From a checkpoint of a small mixture-of-experts model trained on Wikipedia.
Size: width 192, vocabulary 8192.
Experts: 256 experts in each of 11 layers, a softmax router, a shared expert of 256 neurons.
Training: a variant of SOAP for the experts, 734M tokens, 5691 steps.
Below are experts of layer 7 (counted from 0) of a mixture-of-experts language model. Rows are named gate (a neuron's input weights, with its number), up (a neuron's input weights, with its number) and show model dimensions 0-191. Each number is 128 + 32 x the weight over its row's rms, rounded and kept within 0 to 255.
Before each expert's rows: a language model's description of what the expert responds to. This comes from a sample of Wikipedia text that the model never trained on.

# expert 32
It responds to: Coordinate digit pieces. Digit fragments and degree, minute and second marks inside geographic coordinates and some financial figures, such as 16, 36, ″.
gate1 [149 158 126 139 122 104 154 101 156 175 163 147 143 206 150 133  77 109  89  75 143 114 115 173 146 118 157 197 159 109 122 140 163 180 139 116 123 135 139 134  91 116 158 132 145 105 168 177 133 131 121 150 139 178 174 105  77 108 106  77 143 162 124 160  89 107 183 202 123  74 154 119 123 125 156 133 134 174  65  63  95 166 108 125 173 133  59  94  83 170 174 120 136 123 143 123 114  99 175 124 168  91 145 158  97 171 171 115 156 180  90 112  68 131 193 107 142 114 129 122  95 175 166 115 172 172 127  96  89  97 134 121 103 145 155  78 109 113 193 137 156 136  61 115 109 214 121 124 105 163 109 111 167 109 137 103 151 151  88 125 138 162 150 108 110 115 121 114  76 126 152 162 194  91 132 126 168 152 125 111 170 134  67 105 116 145 139 166 105 177 141 155]
up1 [147 134 140 154 115 128  65 148 118 155 134 106 152 162 130  85  46 106  85  76  98 136 131 128 193 145 143 109 135 128 183 163 179 135  98 100  74 104 150 151 143 138  99  94 162 100  78 174 106 187 118 213 145 114 107 150  88 117 158 169 135 108 129 162 113 129 172 159 149 166 159 164 164 157 136  65 100 141  66 126 177 179 138 111 102  80 114  84  94 129 120  75 170 112 138 115 180 102 114 144 166 181 131 176 155 140 101 143 142  73 142  92 164 100 139 106 112 114 185  86 144 153 147 111 112 170 167 152 107 159 101 114  89 129 130  80 101 140 186 138 118 160 101 100 125 221 101 141 142 136 149 121 178 116 132 175 110 172 111 132  78  87 117  86 100 161  94 109  64 155 165 119 162 130 132 163 156 135 108 101 131  99 140 136  65 152  83 101 142 122 163 100]
gate2 [147 122 167 168 199  94 139 147 138 176  98 190 169 140 160 125 156 146 136 126 144 136 118  99  74 112 148 115 102 106 121 209  95 135  88 197  81 159 146 185  71 135 153  96  95 133 113 158 124 121  47 141 103  98 130 113 123  79 121 108 148 129 136  97 122 140 159 136 121 107 166  65 166  84 107 150 159  99 113 115 133  61 106 120 175 159 138 109 171 171 158  88  85 146  75 142 124 201 144 120 120 135  98  93 145 122 129 174 149 139 117 134 124  78 139 124 125 126 134 109 146  99 126 153  83 147 197 145 148 148 134 127 153  80  82 129 113  86 156  67 105 148 143 104 138 112 154 136 154 103 153 105 117 178 160 104 109 181 138 142  73 189 205 160  75 187 109  74 147 136  90  58 108 108 141 174 166 110 157 137 112 108  94  99 103 103 114 112 197 147 100 120]
up2 [139 130 142 113 165 118 143 130 109 108 106 152 162 126 149  87  64 120 175  97  74 224  88  89 116  75 155 131 135  98 133  93 147 139 161 134 125 160 137  97 166 125 123 132 117 161 132 124 103 103 123 135 122 110 127 194 122  67 105 127 149  73  91 104 110  65 126 176 138 201  67 127 173 158 146 104 122  75 113 104 169  75 152 148 173 111 120 172 132  87 126  83 120  94 115 102 216 135  83 101 136 124  93 139 190 138 118 149 105 117  79 106 155 152 153 110 131  91 108 169 137 107 160  90 127 126 131 173 191 158 155 149  90 125 117 138 135  93 138 127 118  90 148 109 168 140 163 147 128 104 134  79 128 165 137 139 143 163  60  65  91 175 189  91 162 166 125  78 148 130  89 136 128 184 157 185 171 137 105 107 140  86 131 174  86 180 110 140 184  90 136 134]
gate3 [ 90 163 107 154 180  92  71 150 127 120 159 179 113 131 101  86  87  63 132 161 125 103 151 144  61 180 135 186 139 129 154 129 120  68 127 121 134 191 164 135  97 105 116 163 167 162 121 114 132 107 122 140 143 102 134 118 118 153 204 123 109 134 145 113 113 144 150  97 133 117 148 126 161 149 130 136  56  64 153 160 116 128  76 127 148 192 162 176 154 100 126 114 170 108 143 119 125 151 105  97 155 131 119 118 142 134 132 161  90 100 103 141 156 101 154 106 137  89 177 141  84 160 172 165 126 141 179 141 200 178  81 170 166  89  59 113 102 136 171  99 204 131 110  64 119 105  90 145  81 108  54 106 135 168 164 106 148 119 132 110  83 209 157 210 127 107 103 116 139  74 168 119  87 133 102  99 177 148 120 143 107 104 162 150 118 130 141 112 115  95 139 142]
up3 [104 102  66  95 137  83  95 169 127  84  98 126 185 154 141  86 175 166  81 153 170 165 120 149 122 150 152 102  87 122  43 193 103 145 174  94 130  82 178 131 137 103 109 145 142 169 131 155 167 175 149 158 155 144 140 134 144 106  81 108 133 100 183 123 156 109 123 150 111 123 130 145  82 122 162 180 206 124  99 127 123 141 155  80 157 162 129 117 127 137 169 144 180 135 186  92 105 130 113 102 112 119 115 130 136 125 186 130 159 128 159 114  63  55 112 139  93 114 109  64 144 133 174  92 110 129  88 134  93  75 138  66 103 144 102  73  71 122 150  74 145 126 136 101  98  85 155 150  89 136 122 103 204 122 143 165 130 129 120 112 129 143 131 122 123 114  41 176 125 125 129  96  90 139 163  80 104 113 130 105 152 146 203 151 162 147 161  98 150  95  79 128]
gate4 [129 119  48 117 120 113 109 168 177 152  94 117  95 135 154 129 173 120 161 143 119 124  96 104 213  90 150  80 143 129 126  54  91 149 118 124 144 159 124 121 135  92  87 161 134 159 127 162  91  55 107 159 147 142 110 151 138 151 152 158 136 156 127  99 134 113  74 193 112 108 109 186 163 137 109 138 110 108  88 106 120 176 126 160 119 146 101 145 134 154 151 206 141 149 156  92 132 128 117 141 111 145 117  91 122  84  98 107 201 103  96 127 103  98 139 150 149 146 100 118 146  85 171 146 124 178 191 139 117 137 150 125 119  96 132  96  66 152 137 156 165  99  68 115  99  92 163 100  84 133  88 101 157 148 116 160 157 145 168  54 122 136  98  98 119 126 152  20 132 138 196 120 139  99 185  88 106 163 118 161  95 116 107 126 115 101  94 111  48  92 102 196]
up4 [108 135 179 141 149 133 162  93  98 127 129 139 179  96  73 165 131 143 129 149 143 109 120 107 135 181 227 123 152 186 107 107 109 170 135 181  92 171  85 107  96 118 155 174 152 142 126 140  98 193 107  91 141  82 166 128 117 173 126 100 156 171 153 179 171 156 121 165 110 111 146 126  86  92  88 186 145 184 157 125 127  98  83 113 146 149 128 179 121 150 151 120 131 117 133 136 142 157 117 141 176 109  59 139 203 167 187 141 105 117 146  99 108 127 153 129 144 154 127 111 126 104 178 166  95  73  96  80 137 120 136 136 153 178 186  65 125 148 120  77  96  73 124 149  78 113 157  78 150 122 192  72 124  54 100  83  94 126 167 127 121 141 117 133 169 102  99 165 119 151 138 211 156 106 113 122 108 170 125 111 149 132 120 117 122 126 178 142 187 123 118 135]

# expert 46
It responds to: Table codes and abbreviations. Capital letters inside short codes in sports and results tables, such as positions MF, DF, GK, country codes, marks like SB.
gate0 [105 177  75 121 148  62 168 150 161 109 142 146  99 120 163 195 113 101 144 109 122 143 161  98 144 126 118 164 192  95 130 110 128  94  96  72 161 146 119 139 106 123 143 129 134  82  77  77 140  96 162 115 102  92 112 171 181 182 101 106  86 181 145 144 129  99  90 120 129 169 121 111 159 123 126 145 120 133 152  93 106 166 176 101 131  85  54 126 154 141 163 184 182 123 104 152 146 153 124 133  99 139 151  87 104  89 102  96 137 146 146 110 169 203 123 185 115 139 117 121 116 226 144 124  66 130 197 129 135  79 134 105 135 186 121 164 143 153 146 138 133 166 195 130 125 162  86  70 137 143 125 138 122 138 133 123 142  65 122 160 116  89 164 201 176 129 116  80 133 135  78 128 175 118  96 172 120 142 110  94  96 178 177  79 106 128 144 182 102 106 111 127]
up0 [107  88 131  93 118 126 147  77 166 114 102 136 172  91 159  89 141 179 154 120  97 190 119 164 154  40 140 151 106 183 110 128 127 136  60  78 114 106  94 123 144 153 124 117 119  91 131 124 163  96 118 170 160 130 173 155  79 163 136 118 121  54 110 172 115 131  95 135  79 130 114 152 109 117 109 163 144 130 144 127 168 169 142 159 156 179 114 101 137  76 138 149 132 146  93 154  94  74 104 154 165 125 164  94 131 133 105 140 113 146  64 178  91  79 170 144 116  92 128 148 114 114 120 150  76 173  67 117 136 116  43 114 111 108 138 111 139 108 139 155 106 133 184 123 106 180 121   3 145 134 115 147 162 139 147 119 151 177  70  79 166 137 109  79  86 166  59 154 102 161 150 103 150 147 155 107 146 178 119 131  80 135 142 144 168 145 111 119 163 139 166 155]
gate1 [139 122  42  91 153 169 156 117  90 172 128 130 164 144 149 141 110 100  97 128 133  75 167 152 186 131 156  93 120 114 129  83 133 121 121 117 200  76 146 166 185 118  80 166  91 126 144  70  90  82 174 134  99 129 133 169 143 145 112 112  96 108 154 175  84 135 126  74 106 142 142  91 169  92 139 145  89  81  95 194 179 145 213 108 123 147 130  76 169 161 129  90 118 168  97 126 152 122 157 119 126 112 110 130  83 183 138 144 118  78 110 105 118 103 102 149  87  93 119 148 152 136 139 139  93 132 113 185  98 126 138 101  65  94 114  87 109 189 107 127 136 153 141  95 176 175 156 124 142 136 160 154 107 122  48 113 165 120 101 144 129 144 155 117  99 150 174 137  66 162 129 166 138 163 104 197 127  79 143 117  95 132 117 131 169 141 120 174 104  97  48 163]
up1 [122 123 172 171 133  59 129 160 136 142 104 133 107  69 115 102 176 120  89 136 113 113 109 150 143 173 137 103 159 145 168  85 152 142 133  90 173 176 134 116 145 118 139  91  67 106 112 123  98  92 211 193 163 139 123 190 113  86  52 105 166  85 154 151 146 118 150 160 138 129 127 120 136 100 154 155 158 183 156 150 121 180 121 172 200 149 121 113 105 158 135 134 126 143  61  96 127  90 174 160  70 137 130 125 109 157  75  79 108 167  94  76 101 129 153 163 119 106 131 104  93 192 112 113 144  88 130 113 113 100 129 154  86 131  95  74 133 160 101 107  94 145  96 114  67  98 104 136 146 102 128 116 137  91 187 122 140 139  89 204  51 117 112 105 124 116 109 146 143 103 144  98 134 146  98 149  51 104 168 125 136  99 166 132  95 107  97 174 101 178  68 120]
gate2 [107 115 130 187 124 106 142 159 162 170 124 141 136 145 132 136 173  96 183 159  93  89 118 169 147 186 118 163  49 157 101  99 142 142 134 160 103 108 115 156 135  87 144 126 173 117 155 111 149 114  87 117 126  93  83 113 103 123  90 214  98 142 160 153 134 130 124 102 119 156 102 114 139 197 150 129 182  63  46 113 143  79 168 141 128 122 117 152 116 145  95 109  90 116 129  99 100 103 143 121 169  78 130 127 127 159 157 161  89 152 115 102 126 141 204 164 108 120 205 118 114  80 115 161  43 160 145 146 136  96 154 192  86 144 132 191 212 138 139 155 116 199 125  93 106 140 111  75 120 129 148 111 150 113  96 123 180 118 175 126  45 166 162 129  92 114 155 148 125 138 189 151 118 123  95 134 100 152 170  86 110 140 115 138  91 168 134 146 140 157 135 151]
up2 [126 136  91 121 135 156 143  73 134 108  79 111 124 171 152  97 194 172 135  73 129  94  65 123 121 133  90  82 109 146 188 174 153 144  98 124 136 199  95 129 138 154 127 137 162 133 113 125  90  83 140 114 164 132  98 135 134 182  88 148 116  98 179  77 119 180 189 118 117 143 126 119 154 100 188 107 181 184  53 121 166 101 141 122  91 145 196 114 159 155  93 128 132 135 143 143  72 150  97 106 153 141  84 150 123 163 161 165 141 128 128 110 121 132 191  87 156 141 132 168 143 128  93 118 138  73 143 169 126 120 168 116 187 144  45  81 166  95 123 170 167 167  97 123 146 157 106 133 176 145 151 117 107  97 114 205 162 196 139 117  65 112 134 107 134 157 118 124 109  81 108 152 110 138 166 113 138 105 106 129 143 151  89 102 142 107  63 121 137  54  98 107]
gate3 [129 105 108 146 139 148 147  29 109 133 115 137  72 102 189 139 108 128 158 162 146 117 117 112 115 167 140 156 132 104  73 139 171 162  72  89 157 199  89  89  95 161 193  87 119 116  79 103 115  94 113 135 119 165 181 169 118 177 138 148 106 121 152 145 170 143 142  96 120 144 140 141  78 105 173  49 186 176  95 138 101 136  84 136 103  94 122  75 149 128 146 175 133 102 100 140 129  57 132 146 101 146 147 151 117 109 173 146 110 197 122 167 169 131 156 148 196 109 127 159 124 155 124  65 135 183 164 120 145 151 155 116 111 161 169  70 110 171 146 168 191 122 181 102  97 149 161 139  96  84  82  99 153  91 128 143 104  97 184 108 165 110 164 155 114  99 167 150 124 131 150 139  79 192 175 123 126 108 110 151 167 117 157 109 110 132 124  90 140 127 114 106]
up3 [122 129 185 142 124 150 133 138 120 114 132  72 148 101 120 146 120  63 115 107  64 115 156 157 122 168 125  85 128 141 123 150 177 112 116  93 117 126  41 196 119 154 155  93  77 116 125  85 130 149 119 181 134  96 208 142 170 101 184  89  47 123 146 151  72  93 135 115 142 110 101 108 138  43  88  73 100 153 155 124 130  98 122  61 124  77 126 113 163 165 123 113 144 105 139  86 155 132 161 130 106 105 140 113  94  69  91 125 146 107 164  87 175 119 118  76 161 128 159  79  96 149 132 158 153  87 159  71 101 105 125 194  82 148 105 174  91 155 182 124 143 145 159  88  82 124 119 147 119 108  96 136  95 155  62 119 145 182 175  97  91 101 115 136 131 134 149  97 186 138 162 150 152 116 109  82 122 124 151  92 152 122 106 133  74 171 140 109 116 168 138 149]

# expert 43
It responds to: First name-pieces. Opening pieces of proper names, often first names or name-initial syllables: Win-ston, Win-chester, Sun-ak, Don, Stan, Frank, John.
gate1 [138 122 136 147 170 174 121 120  91  95 123 166 137 149  83  78 182 142 163  74 133 198 144 175 107  91 140 175 166 159 105 113 104 137 130  86 117 133 108 122 121 115  74  53 144 162 146 123  58  66 163  84 154 159 103 124 169 163  92 135 115 170 137 143 123 139 140  81 153 104 179  89 140 120 115 110 116 104 172 156  91 142 101 112  95 149  89 149 116 195 181  99 141 143 106 182 169 180 166 104 156 146 145 171  95 137 116 159  79 153  88 169 109  81  86 134 127 102  94  88  99 121 161 107 161  92 133 165  68 134 133 125 202 176 113  89 138  95 106 112 103 132 157 115 157 107 148  90 127  98  20 137 141 105 130 122 171  97 124 132 134 169 144 131 128 121 139 102  79 147 135  76 112 103 129 139 105 227 145  63 124 112 164 112 129 115 125 167 131 158 121 117]
up1 [104 112  76 176 174 120 101 174 138 155 118  94 170 110 136 113  76 151 141 163 132  80 145 151  69 175 206 117 172  93 143 172 130 137 108  94 139 139 131 150  96  68 137 148 225 105 120 127 151 163 154 174 118 122 162 135  95 163 108 152 123 138  81 153 106 163 133 115 108 144 151 183 106 105 120 109 114 189 149 121 125 125 119 177  96 112 151 138  98 146 115 189 164  88 139 127 112  78  88 155 158 130 119 168 139  86 110 118 125 125 110 108 114 132 133  58 109 134 147 136 109 117 152 147 141 125 111 167 105 176 154  78 153 181 132 114 180 232 143 131 196 101 132  92  41 163 137  87  99  95 134 123 116 159 138 150 158  87 118 131  86  95  76 165 152 150 113 108 179 103 125 177 119 123 158  56 138 107 135  87 118 116 129 110  90 123  70  93  89 169  87 156]
gate2 [153 121 158 166 157 117 100 181 120 183 181 118 159 108 100 165 128 136 170  69 167 114 196 163  88 116  86  49 119 124 173 138  99 133 182 144 149 108 203 104 133 133 163 141 141  91  44 137 152 167 124 116 138  88  88  44 157 143  79 143  78 144  62 122 152 157 165  76 143 152 132 126  82 125 119  94 157  98 138 129 121 131 141 185 130 115  94 161 136 188 162 111  76 134 123 130 213 103 142 148 108 111 163 126 114 114 125  99 162 127 118 211 123 109 103 153 146 179 161 128 127 132 171 128 138  97 107  90 136 102 173 164  92 122 134 144 176 147 129 126 151  88 142  86 104 143 160 139 154  54  83 112  89 148  80 138 133 110 165 136 134 110 149  87 106 103 148 155 163 104  82 146 151 137 112 162 134 110  93 189 119 138 173 138  91  99 150  97 161  88 151 127]
up2 [102 106 125  90 102 147 225 118 100 126 150  91 153 141 133  88 145 123 109 215 134  55 141 139 101 157 122 149 136 119  45 133 122 112 142  88  89 124 157 112 162  95  83 200 155 110 108 158 182 174  89 154 165 129 144 141 146 143 135 135  95 136  96 174 159 132 130 135 132 118 135  82 132 108 140 147 126 152 158 109 119 146 114 140 159  91 121 187 127 124  83  93 155 112  85  99 121 150 168 110  91 197 125 175  86 144 137  69 107 126 158  87 154  82 190  89  51 189 137 143  85 114 111 109 124 106 112 153 162 129 129 101 127  81 141  91 209  79 134 140 137 129 115  78 158 125 121 120 156 107 110 207 119  80 173 137  96  89  94 109 157 152 148  89 164  96 166 132 168  84 122 173 152 184  94 185 140 104 147 165 160 120 137 127 140 152 100 141 161 156 105 112]
gate3 [101 121 159 125 104 118 150 155 144 124  87 106 123 187 126 104 135 152 121 183 158 179 188 109  89 192  75 137  76  97  84 117 163 116 112 139 119 149 174 184 145 111 166 102 101  71 131 105 126  79 133 157 152 133 104 122 130 165 119  55 157  84 105  86 149 100  93  83 142 174 167  77 131 101 115 159  58 171 172  91 119 166 129  99 127 116 122 157 113  95 178 166 177  85 114 125  93  88 109 150 123 116 131 138 129  68 170 143 125 113 119 140  97 115 105 156  94 156  57 109 132 112  64  90 183  98 131  94 145 145 140 142 187 185 119  91 125 170 122 142 111  38 110 154 133  98 118 113 107  84 145 138 166 107 150 131 182 113  59 150 144 139 151 104 108 114  80  98 114 171 109 148 141 135 114 214 144 137  97 154 151 172 161 111 145 127  94 171 129 166 171 130]
up3 [139  97 174  94 130 112 154 100 104 111 139 166  86 139 148 118 115 116 115 108 159 104 106 142 195 100 147 117  69 168 116 151 155 171  94 157 159 107  90 155 109 119 128 155 170  94 158 117 123 124  85 122 198 124  88 157  85 141 136 138  85 106 174 172 169 102 146 129 132  57 109  93 105 111 138 159  95 145  92 100 165  91 143 137 106 107 129 184 193 109 106 143 152 161  43  72 114 102  60  94 112 110 214 100  98 121 119 162  64 127 158 143  40 125 128 101  81  94 137 122 163 121 146 131 113 177 111 118 159 128 136 164 177 135 142 148 144 141 151  87 138 162  97  62 112 119 103  83 124 129 157  56 127 116 119  94 157 170 133 150 109 144 123  86 141 139  82 126 126 166 125 197 155 115 115  93 126 110 174 137 125 162 190 166  40 146 132 151 128 125 165 153]
gate4 [136 186 122 168  29 111 138 161  85  97 102 150  97 119 103  86 111 193 166  86 116 123 183 130 157 165 127 151 146 139 152 177  98 109 102  96 186 187 193  91 154  98 168 114 153 102 119 123 120 124  79 113 122 127 128 103 147 107 118 106  99 138 130 182 153 161 150 104 174 168 108 109 178 110 148 146 170 118 112 115 167 172 138  99 104 103  57 109  64 102 110 105 160 188 122 107  73 128 117 110 191 118 158 157 100  99 125 209 116 103 169 138 115 103 123 168  86 161 151 108 124 182 118  97 111 153 111 130  58 167 119 168 150 151 170 118 122 166 134 139 113 143 158 155 165 105 157  87 118  65 167  97 107 120 129  52  85 166 175 124 146 104 148 145 147  93 137 120  92 186 105 111 198 146 100 154 104 160  95 138 132 119 142 125 124 159 171 112  93 124 130 103]
up4 [169 147 131 109 163 111 179 141 121 135 100 157 155  95  74 109 147 100 111 162  71 147 108 113 167 140  79 180  80 190 104 126 165 123 158 166 105 124  14 172 124 139 127 110 136  85 213 104 108 122 161 178 140 119 123 149 177 169 124 130  86 128 139 131 143  90 163  91 136  91 130 119 133  99 147 104 167 151 170  67  84 159  96 130 121 110 120  99 163 113  95 175 125 102 101 142 159 170 118 102 114 150 126 133 149  93 142 145  77 111  92 162  83 125 204 135 142 120 136 143  54 123 147 164 140  70  81  96  97 179 149 149 120 109 126  82 120  99 110  98 115 212 165 172 122 165 105  85 144 148 114 196 110 146 142 120 113 123  81 119 155 182  99 137 149  71 146 136 136 114 133 153  61 130 145 127 127 110 122 116 144 133  80 106 132  91 140 116  68  94  74 177]

# expert 27
It responds to: R-containing name pieces. The letter r and Br/Cr/Pr onsets inside names and words, such as B-r-ussels, plus common first names John, Mark, Paul.
gate0 [152 116 141 145  84  99 156 136 121 148 113 125 170  89  81 133 132 146 153 182 146  66 118 138 139  50 105 130 125 125 138 149  79 153 101 154 137 171  59  91 163 104 148  95  94 175  20 167 107  97 107 162 136 140 122 157  63 149  57 113 129  90 107 118 132 171 146 154 191  98 124 107 119  99 114 165 156 108 128  67 108 110  99 177  82 134 136  97 122 134 144 115 116  90  54 110 162  92 129  86 152  69 179 168 157 111 162 115 120 128 110 128  72 146 128 119  96  89 127 103 113  71 113  94 108 123 117  84 117 100 194 130 130 138 119 156 138 147 157 182 159  63 108 109 122 117 162  62 161 165 104 132 141 139 117 123 112 184 136 135 122 121 146 113  90  89 196  83  81 139 157 169 103 125 143 156 191 111 135 116 150 109 115 170  71  90 140  71 117 125 113 142]
up0 [ 53 156 134 189 159 136 152 120 142 187  76 137 166 129 131 147 119  87 102 137 128 156 140 138 145  99 125 112 120 177 107 135 152 127 153 108  99  86 153 158 118 121 219 140 116 116 128 143  88  85 141 145 151  83  89  76 123 130  85 167 150 122 139 123 146 133 114 128  99 129 153  97 164 148 170 161 174 137 155 156 181 158 125  80 137 138 112  49 110  98 144 144  81 134 135 133  97 119  96 129  81 121  89 150 111 133  59 139 126 168 144  60 178  88  96 149  61 185  96 147 164 117 163 149   3 159 157 112 127 113  90 133 122 114 112  94 120 107  90 127 136 185 153 142 149 119 199 118 193  94 151 106 147 101 121 128 157 165  98 110 111 103 141 120 158 114 132 143 144  59 171 148 179 182 184 118  92 136  96 104 172 101 165 157 100 112 138 172 111 112 156 153]
gate1 [187 152  98 103 146 122 147  89  76 155  72  98  63 129 100 134 129 128  99 111 104 104 144 192 126  90  83 173 137 129 142  76 113 138 105 111 172 137 172 145 122  90 161 112 122 144 110  87 107 142  94 101  98 131 113  75 164  99 213 157 116 151  99 188 116 129 180 108  87 126 159 152 160 139 156 120 110  86 156 140  82  83 191 124 110 167 120 109 138 114 140  98 107 152 184 155  67  65 115  85 125  73 239 119 141 163  91 107 124 136 126 110 109  70 117 109 119 168  90 157 108  90 147 103 166 128 126  82 154 129  82  74  97 171  79  78 151 129 169  92 151 124 134 101 120 130 123 135 158 175 139 118 147 136 126 191  28 111 149 141 169 140 146 126  77 136 104 119 102 165  89 137 109 123  95 125 137 111 153 126 111 120 162 134 125 138 147 125 120 133 206 148]
up1 [141 118 172 146 138  70 163  95 116 141 145  93  75 134 117 109 154 156 146 147  76  86 126  91 127 120 133 110 101 115 107 171 129 144 103 152 142 163 140 138 114 139 113 107 146 108  75 168 160 140  78 102 121 129 135 137  98 171  71 139  82 161 151 130 195 144 137 128 123 128 143 120 143  59  47 151 125 120 167 105 112 135 106  70 137  77 123 168 140 163  90 172 157 139 109 114 134 188 157 167 180 186 162 169 121 168 163 183 116 194  80 127 146 107 119 135 163 124 147 100 176  78 143 153 124 118 109 175 142  89 152 113 158 175 159 139 173 199 134 116 132 127 184 205 106 117 141 139 118 132 125 176 117 148 125 161 107 153 121 168 108 141 109 152 202 167 144  97 155 173 134 141  89  67 110 167 171 128 155 120  96 146 218 120 193 103 111 103  75 148 174  92]
gate2 [157 141 103 173  84 184  84 176  93 117 201  84 121 138 161 145 100  93 101 145 109 117 196 111 174 175  76 135 115 152 150  97  98 152  59 188  99 166 106 109 188 145 125 104 126 110 140 199 162 138 163 117 150 150 145 101 138 129  53 123 124 100 102 123 143 183 106 147 131 146 124  93 149 131 144 122 175 130 131 182 102 143  88  93 135 138 134 171  72 125 103 172 188 180 160 117 168 145 100 107  87 107  82 137 159 115  83 109 128 154  85 128 112  97 106  61  92 134 144 116 123 117 124 123 187  87 130 146 110 121 115 227  99 162 164 168 172 103 148 118 158 109 175 119  92 159 136 162 144 158  73 183 142  99 106 195 135 139  95  79 109 164 166 113 108  88 138 129 165 143 133 129 114 129 102 155 151 101 121 149 124 134 126 150  48 130 164 104 136 125  86 108]
up2 [185  99 123 187  84 138 105 129 139 171 168 144 111  98 138 139 113  87 153 125 139 130 144  76 123 181 123 101 142 107 130 101 144 100 120 123 142 195 175 156 135 150 101 122 108 150 125 134 108 197 173 127 121 143 146 114 144 155  81 143 114 142 161 168 170 131 130  63 148  94 105 108 122 160 129 130 165 114  84 145 128 156 125  96 178 114 137 163 147 142 221 144  86 154 119 123 142 121 137  67 189 121 122 139 125 178 124 154  96 132  61 148 188 147 158 158  98  80 109 129 109 110 218  94 127 107 128 125 130  97 114 113 173  87  82 116 183 191 127 159 155  82 124 126  74 105 150 114 127 108 124  63 135 142 152 178 170 137 139 126  90 119 124 112 146 136 203  61 107 155  86 163 203 120 116 155 179  36 117 123 166 108 135  90 122 110 178 118 104  68 125 149]
gate3 [153 131  95  41 181 149 131 143 158 125 100 132 123 126 178 101 147 156 111 106  76 195 115 155 105  88  85 120 175  96 135 129 119 134 115 130 152 131 132  88 139 156 176  73 179 150  99 123 106 142 130 131 111  92 204 171 127 123 110 201 123 144 141 130 102 156  68  79 163 151 127 135 116 235 117 168 151  98  73   0  93 102 115  80 153 134 120 113  89 115 182 158 133  72 116 126 144 137  87 112 140 124 131 123 127 145 127 111 140 110 130 156 165 169 171 106 128 128 150 107  94 116 109 126 107 125  73 145 131 138 150 119 108 115 150  59  92 157 138 141  90 118  76 155  98 112  88  98 124  93  72  77 158 106 145 134 173 123 116 132 148 128 157 148 103 124 126 148 140 105 115 169 127  59  70 163 118 169 122  96 112 103 103 119 154 108 160 130  80 153 150 150]
up3 [107  92 121  97 179 115  84 138 128  47 109 100 167 103 111 111 146  86 168 161 115 126  93 128 160 166  97 140 118 183 166 170 122 178 177 104 136  92 155 156 153 146  58 189 121  44  87 124 125 198 147  93 173 115 154 132 128 145 119  74 101 151 142 104 155 153 154 114 138 154 143 138 135  97 139 145 103 124 111  55 141 140 115 106 102 186 128 145 126 137 121 128 135 100 169 127  97 103 214 149 145 115 124 125 157  87 120  97 165 105 125 143 177 153 182  91 197 131 157 145 123 156 139 184 124  83 143 105 181 133  90 146 153 129 135 157 128 126  69 130 208 153 119  96 186 112  53 153 105 139  91 181  69 120  79 101 124 135 119 198 106 130 107 148 142 140 113 125 150 159 126 177 120 144 129 128  87 154 154 145 136  97 131 126 102 148 142 143 145 111  30 141]